Weights of a small mixture-of-experts language model, trained from scratch on English Wikipedia.
Training: 316M tokens, 2766 steps.
Below are experts of layer 3 (counted from 0) of a mixture-of-experts language model. Rows are named router (the router's row for the expert), gate (a neuron's input weights, with its number), up (a neuron's input weights, with its number), down (a neuron's output weights, with its number) and show model dimensions 0-255. Each number is 128 + 24 x the weight over its row's rms, rounded and kept within 0 to 255.
Before each expert's rows: a language model's description of what the expert responds to; "gets" lists some tokens that make up at least twice as much of what it gets as of all text. This comes from a sample of Wikipedia text that the model never trained on. Tokens count by the router's weight.

# expert 28
It responds to: Forms of be and have after a subject noun in prose, like were, was, is, been, had, plus following words.
gets: " was", " is", " were", " are", ",", " be"
router [101 124 126  94 111 133 147  85 108 111 136 103 146  67 168 119 126 164 137 107 158 159 114  80 113 103 124  96 172 114 151  99  97 104 107 122 149 144 178 170 160 149 149 102 172 108 177  84 139 177 123 167 117 144 105 111 138  85  90 121 111 154 126 113 146 153 157 106 165 116 134 131 133 131 123 112 132 135 118 119 160 140 136 127 113 161 108 111 145 142 115 140 111 145 151  94 185 106 114 145 131 135 135 151 166 122 124 132 150 100 138  87 139 130 132 148 119 136 125 144 160 119 103 130 146  87 128 121 134 100 130 130 163 124 102 131 135 113 105 127 139 119 137 139 121 157 109 133 119 114 162 114 152 109 150 116 145 105 124 153 118 180 133 166 119  80  87 147 138 120 110  97 160 122 118 109 148 169 180 118  89 136 165 145  99 137 106  97  93 115 100 150  93 123 149 111 138 142 109 151 133 121 119 108 109 143 132 132 100 161 105 115 109 132  91 131 122 142 124 118 137 117 183 156 129 168 142 148 166 104  98 145 135 143 143  85 118 113  54 104 106 146 140 129 141 164 176 115 107 129 118 179 164 111 157 161]
gate2 [157 126 143 144 105  92 136 143 107  95 155 142 125 136 142 141  83 157 146 127 121 131 126 152 123 110 145 123 122 111 128 122 130 162 133  76 124 169 158 138  98 150 140 123 176 114 157 136  93 102 163 137 141 176 126 159  90 160  88 141 146  98 170 128 151 116 124 140 118 100 145 136 139 157 102 116 117  85  95 163 177  91  97 176 119 112  83 144 120 169 130  74 105  77 121 117 126 153  90  94 157 135  84 153  90 113 134 116  98 145 121 108 115 157 145 153 145 132 135 126 111 138 119 131 145 139 159 132 103 112 142 141 179 150 162  89 119 147 116 158  98 137 170 109 135 159 139 106 117 118 148 127 127  93 105 111 144 114 176 110 109 125 130  91  72 121 122 114 125  93 113 134 168 155 127 141 131 123 147 102 144  93 115 152 176 136 141 149 109 122 128 102 174 108 113 156  82 141 123 130 106  75 100 139 130 147 101  92 130 156 133 121 165 140 146 117 125 160 129 134 104 136 109 131  91 133 162 130 180 124 126  99 143 150 138 111 117 153 123 128 172 143 122 117 145 132 155 107 147  86 134 105  93 127 171 155]
up2 [142 113 118 121 148 135  98 118 127 122 112 153 127 101 137 113 175 144  96 102 108 144  95 109 135 140 116 174  92 127 131 159 136 129 105 102 146  88 103  96  84 119 118 126 146 137 152 152 138 122 140 144  76 123 148  96 142 121 121  94 142 119 117 105  98 126 156 115 118 111  89 135 145 137  98 134 159 107 151 163 140 120 182 156 130 153 125 121 120 167 153 176 160 157 163 103 156  80 157 127 117 114 119  73 111 110 116 130 100 104 155 134 117 137 127 116 105 111  91 133 101 154 127 114  81  92 103 120 130  81 138 153  88 140 147 131 126 101  90 124  86 166 107 123 142 149 124 167 133 126 172 170 132 157 179 127  98 128 112 138 124 144 146 134 110 109 152 160 110 129 118 154 110 176 142 152 131 124 115 122 168 117 159  96 120 157 109 194 109  94 149 156 140 108 164 135 168 131 111 111 132 190 115 126 116 112 119 168  81 158 124 180 169 113 117 169 156 134  93 125 146 142 134  88 171 140 112 119 126 111  79 153 135 133 123 161 127 117 118 141 146 139  96 142  92 102 149 126 130 117 129 128 143 114 121 126]
down2 [125 144 116 143 153 133 140 136 134 125 144 157 136 149 116 150 148 124 121 134 149 141 113 143 116 107 132  97 133 152 102 123 139 171 148 134 147 142 143 114 153 142 117 127 154 146 136 131 115 145 129  88 158 112 137 103 145  81  99 107 101 132 146 140 174 103 130 104 129 116 149 154 114 132 139 142 119 167 192 120 142 123  99 103  85 122 148 186 124 115 117 129  94 111 135 100 199 106  97 139 121 162 123 110 110 168 135 163 109 174 147 144 145 144 154 174 132 145 151 132 127  70 161 144 132 101 157 125 175 127 110 126 127 145  95 139 140 100 113 158 133 138 151 153 118 151 131 125 161 168 132  91 128 110 137 146 163 110 136 127 135 118 144 145 127 133 145 156 109 101 154  99  99 114 132 168 150 160 134 133  80 130 129 167 112 158 119 103 143 124 124 122  85 112 125 140 130 150 120 113 134 163  95  94 128 159 172 101 142 162 185 154 149 159 153 177 114 185 109 127 180  92 116 165  91 101 151 140 136 127 164 129 150 180 104  86  88 122 143 144 136 133 123 113 169 108 172 121 116 129 155 133 157 130  76 134]

# expert 9
It responds to: Prepositions in running prose following a noun or verb, mostly of, in, to, for, from, e.g. "content of", "addition to".
gets: " of", " in", " to", " for", " on", " by"
router [125 125 145 146 112 102 171 136 140 122 174 105 137 115 157 105 133 166 142 123 142 118 125  95  77 127 111  96 126 123 126  99 148  91 128 129 138 112 131 187 147 105 158 128 146 103 148 119 118 138  99 123 101 157 138 113 132  79 105 113 133 162 109 129 115 141 153 127 162 126 113 151 152 100 131 113 133 115 131 103 121 136 124 110 136 133  98 121 149 115 129 119 154 133 141 140 150 146 119  83 163 177 156 164 173 110 139 144 147 131 108 118 177 157 155 129 140 173 129 171 177 132 102 123 136 134 106 138 155 125 145 121 151 117 100 141 116 115  88 145 134 109 146 114 116 158  95 154 125 138 117 169 140  58 130  92 148  97 133 140 132 157 133 146  85 141 106 153 175 111 103  92 105 140 131 101 117 149 135 134 108 168 176 176 118 147  98 111 128  76 112 165  92 162 155 157 169 157 169 142 117 117 106 133 138 118 130 121 136 176 136  92 120 162 114 144 103 158 155 167 144 111 135 154 154 123  98 154 131 125 150 123 179 144 144  87 116 104  77 117 106 105 136 109 131 161 150 132 111 173 137 145 172 109 166 155]
gate1 [103 154 126 182 124 136 120 106 145 111 127 103  92 121 130 108 133  95 174 148 133  84 102 114 106 107 196  97 113 128  97 157 125 113 124 136 104 144 133 103 125 111 113 153 139 133 113 134 184 144 116 120 149 119  85 134 145 128 183 148 120 192 121 135 134  95 130 108  92 124  64 127 153 132 105 139 112  74 125 135 133 153 115 123 148 128 106 111  99 183 146 125 138 170  57 161 112 128 123 132  81 151 135 116 173 142 117 141 134 164 125 111 164 123 126 118 115 133 106 121 113 124  93 110 101 145 107 111 117  93  88 150 110 132 161 149 118  97 167 114 132  92 141 128 141  82 151 153 129 170 103 128 164  94 128  89 128 103  94 153 109 134 125 181 107 121 100 138 150 126 147 142  99 143 153 149 106 101 127  86 135  60 120 106 177 113 125  99 138 139 106 108 155 105 144 139 127 124 141 117 130 151 128 151  79 116 138 146 114 145 152 170 132 126 132 127 112  92 151 117 116 124 105 108 152 163 101 131 117 103  96 146 119  95 135 137 145 127 141 122 142 149 127 108  81 125 107 108 106 149  93 147 115 139 102 139]
up1 [110 130 137 153  97 176 156 143 134  97 117  81 129 132 134 128 119 184  96 102 122 120 120 118 147 122 152 131 120 158  86 150 122 151 146 126  98 146 138 102 140  94 113 126  93 156 129  98 147 108 131 107 137 135 159 148 142  88  90 167 170 109  93 120 130 125 149 150 121 150 106  64 141 158  63 106 136 116 138 138 180  89 112 112 138 155 111 115  98 135 132 121 135 109 124 149 127 132 115 118 143  78 107  91 174 148 117 121 157 114  49 132  84 123 137  99 116  96 119 139 149 137 123 109  93 121 159 110 105 121 169 134 116 104 152 129 138  77 113 152 108 134 108 110 177 120 125 102 148 130 143 145 127 142 119 110 150 121 129 128 124 140 127  77 113  99 140 114 163 141 128 163 119 167 132 160  82  97 147 154 126  84 142  93 143 118 143  75 135 139 122 120 178 122 183 135 130 170 106 101 112 126 129 113  84 167  85 121 107 149 105 108 141 170 147 121 101 154 137 132 145 131 146 128 115 113 139 149 121 106 101  83 120  79 112 144 103 120 123 126 143 124 145 106 103 129 131 173 140 112 119 112 132 105 157 111]
down1 [162 138  92 118 154 146 136 181 116 154 125 137 162 121 142 109 162 140 154 118 101  92 120 135 110 153  85 104  88 139 150 168 149 167 127 144 167 148 157 137 128  98 133 104 137 131 161 156  99 133 132 112 141 115 162  90 146  91 113  78  98  93 197 145 141 129 103 102  80 121 145 158 150 110 146 130 140 123 143 150  79 127 107 123 107 114 180 158 153 128 123 178 130 123 150  87 173 138 154 147 130 131 136  89 117 110 159 112  69 163  97  98  98  86 142 145 109 127 107 128 132 112 117  86 122 101 146  81  96 111 137 109 100 142 115 131 154 122 115 127 107 141 120 110 151 140 150 145 171 153 159 127 147 145 152 126 142 138 162 139  97 138  81 146 174 139 110 131 123 107 113 134  87 133 135 145 147 114  69 110 126 151 138 105 107 151 119 155 142  77 149 124 151 121 108 100 125 161 145 119 127 136 140 137 167 122 156 145 117 133 127 146 139 169 112 151 113 122 124 132  71 101 144 171  94  84  95 104 115 136  91 119 122 160 133 116 139 134  83 120 113 131 108 118 129 114 147 146 102 108 131 141 107 123 118 123]

# expert 6
It responds to: Month names, years, "aged" after death dates, and parentheses or dashes in infobox lines and table cells, such as April, 2015, (aged.
gets: " ", ":", " was", "ed", " October", " April"
router [114 114 103 115 119 125 149  93 159 130 159  87 157  94 155  99 163 167 130 115 128 158 106  89 113 108  95 118 142 149 150 106 124  79  90 135 157 164 140 162 156 150 173 105 154  94 176 125 161 143 108 149  99 164 133 139 115 106 111  94  94 152 110 113 133 143 153 108 155 133  87 130 154 112 131 115 101 156 127 105 157 126 121 111 119 124 129 120 111 130 141 126 151 139 154 107 161 136 100 138 149 139 153 152 168 108 144 146 124  92 130 106 154 141 129 150 161 153 158 145 137  95 103 161 112  95 127 120 165 105 120 153 166 106 116 156 111  82 103 135 155 151 155 123 110 151 111 141 134 139 143 159 142 109 140 105 164  95 145 153 165 167 120 152  93 113 101 158 139 156  99  96 157 148 142  88 139 151 151 161  92 161 152 140  90 140 114 130  92 100 123 144 118 136 144 130 147 141 136 150 125 133 119 129 130 106 173 101  75 150 108  97 106 151 108 127 100 155 132 153 146 118 171 145 159 143 111 164 142  92 129 176 145 167 166 106 105  91 104 115 118 142 139 113  85 142 145 125  94 139 143 160 138 110 173 147]
gate1 [115 139  91 147 142 129 131  87 128 106 100 143 129 140 157 103 133 100 137 128  99 146 117  85 118 158 137 108 167  96 180 131 120 146 117  93 119 102  98 161  96 107 118 102 119 115 180 104 128  92 110 131 103 180 114 161 152 119 191 110  85 142 100 120  97 135 141 112 142 138 123  78 128 127 142 172 139  84 106 126 169 129 132 154  95 135 137 119 151 110 111 147 134 130 127 127 136 129  87 147  94  99 127 136 132 136 175 160 121 146 125 107 153 110 166  95 128 136 176 121 119 133 137 162 102 100  96 100  93 120  76 157 138 140  96 149 147  93 147 122 120  93 143 107 153 104 165 130 107 115  77 113 142 127 131  90 161 159 158 152 154 152 122 128 107 102 119 132 129 127 102 120 139 119  91 144 104 115 120 191 159 179 111 144 106 119  82 127 115 149 162 112 140 110 130 114  73  92 127 144 166 129 153 136 118 106 142 109 147 125 130  95 145 100 120 158  88 139 169 101 142 170 128 156 160 129  91 136 144 106 119 175 102 113 132 126 129 115 132 126 146 118 129 106 152 151 113 112 117 114 103 168 111 147 133 163]
up1 [129 139 101 178 161 101 113 124 140  98 133 132 100 140 144  98  98 128 146  78 118 134 165 128 138 116 115 143 152 151 160 140 136 144 143  90 118 109 104 133 148  96 131 123 119 149 168 146 150  79 125 122 140 168 136 149 147 113 132 145 109 134 121 112 150 160 106  97 119 122 124  91  72 114 144 109 131 117 113 101 148 138  91 152  88 138 164 127 119 107 132 127  99 118 152 124 124 151  88 140 112 130  94 138 126  97 124 143 150 161 110 127 134 137 118 139 118 127 146  92 122  76  88 157 150 108  82  82 106 115 125 159 100 129 132 125 157 121 166 142 149  98  85 148 132 119 167 144 114 144  70 112  84 115 171 143 131 129 157 113 117 127 121 138  86 113 134 161 147 145  56 151  92 125 133 159  92 117 125 145 135 168 154 111 132 120  98 111 130 100 117 178 147 120 126 142 125 146 136 172 148 159 168 104 103 118  93 124 117 133 118  74 139  62 104 122 103 144 104 113 111 160  91 111 158 134 144 164 129 111 140 135 149 116 147 112 119  86 175 116 139 141 159 100 170 158 110  99 134 139 124 160  92 153 109  95]
down1 [119 148 170 141 152 123  99 114 115 150  94  92 154 155 118 142 107 120 106 120 103 153 138 114 148 174  92 123  97 134  95 109 128 163 155 121 131  95 163 157 125 168 108 119 145 111 115 146 125 121 128 122 122 146 111 142 132 137 155 113 128  97 123 158 158 119 147 116 142 105 158 137 134 113 131 123 151  94 138 165  76 145 110 135 117 153 148 132 178 135 123 159 145 146 110 119 148 128 165 139 110 134 150 115 100 137 101 117 178 145 121 130 119 130 163 150 109 124 144 141 135  94 188 130 150 139 146 136 126 191 108 120 111 151 108  97 111 161 116  77  90 123 130 132 153 107 162 152 119 127 149 169 116 165  97 105 132 106 185 125 144 172 113  94 106 136 132 135 116 116 121 167 158 114 165 112 142 152 116  69 111 157 111 147  97 118 144 158 111 154 115 125 116  72 112  94 125 113  88 114 133  54 100 108 108  64 123 112 143  75 129 139 134 129 151 126 125 161 125 117 147 149 170 115  99 121 160 162 136 134 146 131 154 131  84 133 131 152 129 114 155  91 149 145 155 133 114 126 121  76 117  99  93  86 115 131]